Experts of a small language model.
Size: 14 layers, width 224, vocabulary 16384.
Training: 259M tokens, 3669 steps.
Below are experts of layer 2 (counted from 0) of a mixture-of-experts language model. Rows are named gate (a neuron's input weights, with its number), up (a neuron's input weights, with its number), down (a neuron's output weights, with its number) and show model dimensions 0-223. Each number is 500 + 40 x the weight over its row's rms, rounded and kept within 0 to 999. Numbers have three digits each.
Before each expert's rows: a language model's description of what the expert responds to. This comes from a sample of Wikipedia text that the model never trained on.

# expert 7
First names and place-name parts in cast lists, tables and citations, such as John, Peter, York, Vegas, Lord, plus initial periods.
gate0:527566557578484461521485478536496482467425490505526455479549469480470496518442514501548523497454414549448470482529508452525456483481486505471509553509508490473565527509505593526530444637446505521519528471506556450478439573532551465476528522483489515450544495430485526488499525475563514497503525496532524472417513530490547454506444512435499445490431496500497576565457521556483428505445454516591555434493540577482511628480425522513424523557559442518496490517403540493491491505458474523478516476471475478554579591479498491494558470458542450485568502525461516467496460468484483474528523447516496510549509489516424541502467500479511519443461483483518529495509481540461473453533
up0:527503437519464554462477473562583593541508567473538496555452463505500511494517461510504467486521509582543504512511516516464526540465501488536519485537538487536449511471532454512543573476504536462551491471474536515542589524479492453548425502474470540576379490555504511498478468480463462529502431485532482480579457475479448518521476445495470556487481473567553500452477500432463488499502620506501462480523453462534488387472585533488498414506513542474515533515519475510511530508508481566489461522505514489432537477417529572534463515512475579497427524596526557486474560497470542540526528541480493456466444439521556502477477485483515473521521534521506456496498448454598559518550
down0:554469586543557519536445493504494482475471495479564557560524481558419500514501492567462470478457547456439448455440470522536530481512588470476523501521534471491466408546510550605548457548431523550519536518510502509396468559458450481529547462496495520478482556466515513537533560482494506462489537545482548428509440539518507489503481523448432518474502487460537549499501506489528499454446530539452506484619548533535483500487556527586511502480401561520519475516482531491490545517585524466466470485517569537512506513484571442492532484486455484493492486487452514538536449587537485467415591437501489483540543521469499495494505513565469468415440516441499470468513505474489494490473

# expert 19
Opening pieces of rare names and terms after a space, like Conn, Buck, squ, single capital letters, coordinate ″E/″W and non-Latin byte pieces.
gate0:522466466463520465453469511502518496498478545517562528523502502494481518504483504471529453541533488543477495539508429509433451576469478401442462502508531437486518470492414461474541504421545492512588495518536508527501464494513459462481597505490452521481479461475502471545481537434517453567528595524520471521479541456528542461522503465484515458592482535480468501503426459433471435484518477467575432526560502501540569448508414500519513530495521505473503410506536519528553501463543543481501513562490541447514517524515506503567583439562532545561442436513510510533463520495549570472509505454515497462480510500481502459471457548569533506461433511632477512438508470499571570437472
up0:479509449549546483518552525496517481489480525490580537489490452460521464470491484453490416487587544595473492564504454502475492580510510439471467456529500422448533448514446490503589471490563535516545517488533495590518490470515431465493615518468532500508517542515488556557469524459483460479469583569478476489464515496567508474458509445513465483507544558438475457526416458478462476490552500429505494520530500492513554495523437514512502476542471493507431488507501524563546504499541550526565475572561573447542520491482518468574565486503414499574474434468499520494495526457514538462449543460512484467456544495443460428498522519513517539491478508559531434492483504466518503400429
down0:458612436467407422529504456450521461471561514492389547488478473440509463533524535491519493448547549552510504494548536517460543495436537542531453449473502529508428515508564530470543544475523541488557550503518523501462462518518505514499518538521505494523500471459453547535551474513539504505476497457455529539528444547503457437550441554447559494518549434558547475524600481473497492458508450427517484533500526443534455495447549539567428488460459533514512495462496491548485511466540557458460461536500508442556522547487457462498493538575475468459458517533504448451486556416534451470428498492490400413484516455507534483516470522506547456438485455494503500479460518494552451536453

# expert 4
Common nouns naming the subject after the, his or a, often ending a phrase: team, film, event, project, government, and word-final pieces like -ation.
gate0:492548516495448491520399467496499464460489513501505472512541555519452446447481475547477555508539547437490504511527543428492469499488514520553466477539454476497509445429534452546461469550487570442481532499475466485472561555494510559456503527571476524466474518485475480457506561568470462533392534400453505571473503548415477454452480475466542538469480477484444517514584412441525526515498544498472539542554455446515432457560514502533506520524478502462529381527464455498493444524443447495488507511376496530472456533462524570553517547506471518484450510541491481475538523508471449537550550489489486501554454580530517495469519516530592521462486479510482527444480535521524445454470
up0:505497589476425533566527507473485479504467456509474536448508524586420502490508429532504557555504502477524425462529511475475447525422522550546502548564493474461534448410487446556504445524507583404460492433473475508501539533507537494483501496560480574451476526480457474533524565451571440521446599443519482592473488558483461491452493478484540516446476438549516480534527374436498514478494483547503480532496533467499457496500484526495494492466468492497436429443497508544511500486451457526462506441452486502535480539490537527607509508496520510478471519552493497474526491453519500496538518480537435516487481600464435518484565516490517537455522530527476502442521474412511476523543
down0:522460498429522455467480432482402485548531491499554517523547580412501545498520529487453488493548494506510516473518515575523533459505561458525499481467448457551467499502535475479496539451561462469579484538498563555506479483459471474482521487544539482482502494548485499467531506521384515490433429476535437471462494464530495528526510520465527499548507471460509466475531463469406440469493533473544476525522489472476509495443555489479513501495541424557487527461491525507474426578562558509519478427553541548500441467498541478521512523520402361527367502444454512559491480495444474494536545548485426547503516507495586458513542515481520493548490468497515517480530504445482546569469

# expert 21
Hyphens in compounds and score or year ranges, minus and other math symbols, small numbers like 2, and "of" after "one".
gate1:551538557533436445502578545569506477446527470481503520589501518483439528460485490465463544443478363514514400539529508511487515535430472529423489550513554525539523550501454497502513506529514529528472434414540527500476527424529404513510455508491513556474561582497528487495582442521512458509514529517455485488508511521483440533522453505435504513492491528557543489551504457537514476504476518503486458523486494554544541529475509496476436548457431550427486517487446460465469476489499451535443457504524530531550447550567529517486543475464544489368517456523516483421509502534512504473483498530507515528527468472524485579557482527505502427460567553439461515542471493523518566455481
up1:556512553533476457526560514553512479493506499501498502572486520495463533453459511482485566469493406496526377572531513502488560537407490529435497556478573515518536541550475487468531504557489517566489432404488473493459521435529412545522478481497501545470576569527502483517558447524503473481525537506462494485463531515458439522523430530420519519492478541530546505556498451531524479513503516519464472488500485560549543527511511484457473557492415564421485536484457491456463461495509453561463440553525567531540461545529526527457506466464531516380523474512547463450545527512505527452471482539538518545538480524516501554564472546518523446448569543427501487546436493528522548486482
down1:568480509522512452474496481498451507398458496511437519515510511488507506444528472498542439558440498408524465500576524578472419487489510529491508491536573447516472479508469515546549486541572523469581507554549498465460513469518501403530516605516450540430495470504470505607404476516482496512556475507491503537521492478492508505505512521524492551521521491452507523554497486442511467434473461493525474427441483559563531516430533536492561452507500558488611429503479431504485537443486556533505428483537485560496419418493525515555519517480469470494490514472508522496523521496609476600464491497469497477451495467489511533498499543466566483468547509507490496490536588488531513470450

# expert 15
Final pieces of personal surnames and foreign words, such as -berg, -ić, -ski, -son, Buck'land', R'ooney'.
gate0:561527561509481493459462556494509498460524520554443478494523488520540546603521498483516481486532579481435471484540345515571510592515556483550497526485496515558534500524513500473406598567489523490529423485510442480456550527476532493510477421497486506524570579473533486496508474490531490508564534567520435539478495545489506468549480461510447479483482547462437548520536498528492543470551502565465502505420497474492496476511493476433502383483447490538509468556459528515441472542449548536492526459482508476559535489509502468548555489506508423555463490493455543503541532462529518430470435521530457453475486440496538494516451472510545424494504495441534443489533441506562458498503
up0:525495515547521521474498490475522609492519522568473414473452467494440532505553465472453492461495431483478444483525441516527533536493565429478529496479472510524403514469415475478486406506488544516488423435540519529507503485478518510533413490477507427458479460566516563480510540518495512492504474473391513484480514433574506472589468465509491478443522433538525538502555526553504447535487543504537475424508450478442458491426553494504581592503471487471576529500547493485558558457541477501475490510484539475524492464438508510454569470478460515440508494493553484477505437500592471443501463463468504568471467525523519541534539543438463452527448541508482537558483550486533489474534
down0:439528502521490542463522542553416497553492537590481520503568496545517490453495462542494451550526527447516494463482511514565533470414547514452492490528551521562482496448502498472506487519433472516469480520424493532468484485463461560508482490426459508530481613483478434505480534547504490548546475565490460520527591537479487477524548532456436390502532529484515513456484447486512545465423514486512539498488489562491510455464468442505515557411569454564473513477562555479499488452419521515506547421526446514470451514464458432495492516466553548542513530518488510514497418471536501494516529527558486497516564429532593529567551488465614499498537490468471510493472440493517488546472

# expert 24
Single capital letters like B, C, M in names, digits inside geographic coordinates after ﻿/, and Roman numerals II, III.
gate0:515513491507482522562464507519475515463483455474476440470483554510551502534386448524441501504509483579435504518497600477488536418520542506489510509525484464477536500537445535495472479472469495494546548479472494496547495505458489517443549467530488580544473488500541500442540439533565484537522473554544478553599529448453573491605477489508527542508494528522485527488504513496572467512491544492523515483464520460452528476534477511555526517563507496517525506513530506506589575481504502533441517478521471449546488488432540598482533417503475459412530441571441486453480496439515447517505473449472442541585457483482468469464422477589482431450560472551493495513490454507434578467534
up0:500501517492472515523466583484473541467472465535438449491453552500502498513428454540400475522489487588457534504479513475488490436513522491486543478481454466491525532530444512496443487511474490532544542492469514500538498492484538516424555484485447576505440445482521504458579451563534484526536446549569444533588517441420543442566471489477534577488483556498503542469505469457552465481511544471514515506487482464454550493500484547521543523538477493562524486481502452541617553478515529523455537515493469472520498477454509605535523434524525503454497462561400510431460500446530450455540503477494453518538499509545441514442407513570477436460555479565504508520484457554451564495533
down0:491487495534517515459485496502447529475467524492520569499669480526456479521477501531462525456517470466495479503566539461480445492473541573412511543501411543482477479527538493557452491466584485512503471458515529453511466520452499468493496501552484486523546475497437514486518431550594501411508542458486520490494446435474463563476474471396551476475535478496513525462506503514508491519518529464506490524494622501492530561491447530521535484511532523494520449477441590518452492493505527528489452481546466487472365484465552503595395545494547535433494482487499494423501457535432516519450462498461469514479528522454561554540492504452504525505474538501529527454482501489434540558502

# expert 11
Final words and suffixes of institution or place names, such as High School, Park National Bank, Governorate, -FM call signs and °W.
gate0:525507534508489509519567477435498516495506494533531562512530504474451494535437475471488480426499524530477572458443481513517457490492472475453501486542507496535520567421529524463534457488431422439526493468467512575522483531525525543482428559493487446564523516491502488543564473518492515521488447449524540516538494460521416535562488483508583514457467611446512515519472488501457508558499603519531470460455523478591479495491552478458501511498506493493512418464427569538560531482555505471496517525504544497577439468569476561500489389546542515570537537450524574480472490542415455499459565480578502499520497519548521484528524484429479543494493455466475577471479460438495508545564
up0:423519502448473501443401508554517514480494483470447456478514506528553485422510467510501510545504497492510478508548477487523523509484449520563503537417501566470439385540487495520464529519536523491507443567506509404526440481530486466531614483555483485464432490572430462521408495479546478498562529488481550546535535521439532448432532502502465535500519432563521519493584504529445472453520473480488515524518536541493460528475506483510526468490506495533483579556568412497451461507524540544394528490472500543500501542465478471480483490463482491514505465464518461476539510504578565503544441546470516491444466449471516557468476542540507467505529554525545465456557531591469459446431
down0:455524429487469466493445464525506487459521587544555487464540463489456432466450530450508515524485477552476471558501461414546484480473516516508496418500446479476506552568452581506510515567576542537506483539512525506465434502509550479522559465474477510451564410565471561468496452450512550536432492511489529511472482489613497514538480517501593558577441479469577492518458461464472461411495444531480431513495527476513512476453486521558485548512452511507580510485506540496486560501529502510490481486497553487454530518506446566534546514487422515514494423501448454503487542483441508547495443497469504499436464585423508520501494505546510515497480442427399498469486536471545518512505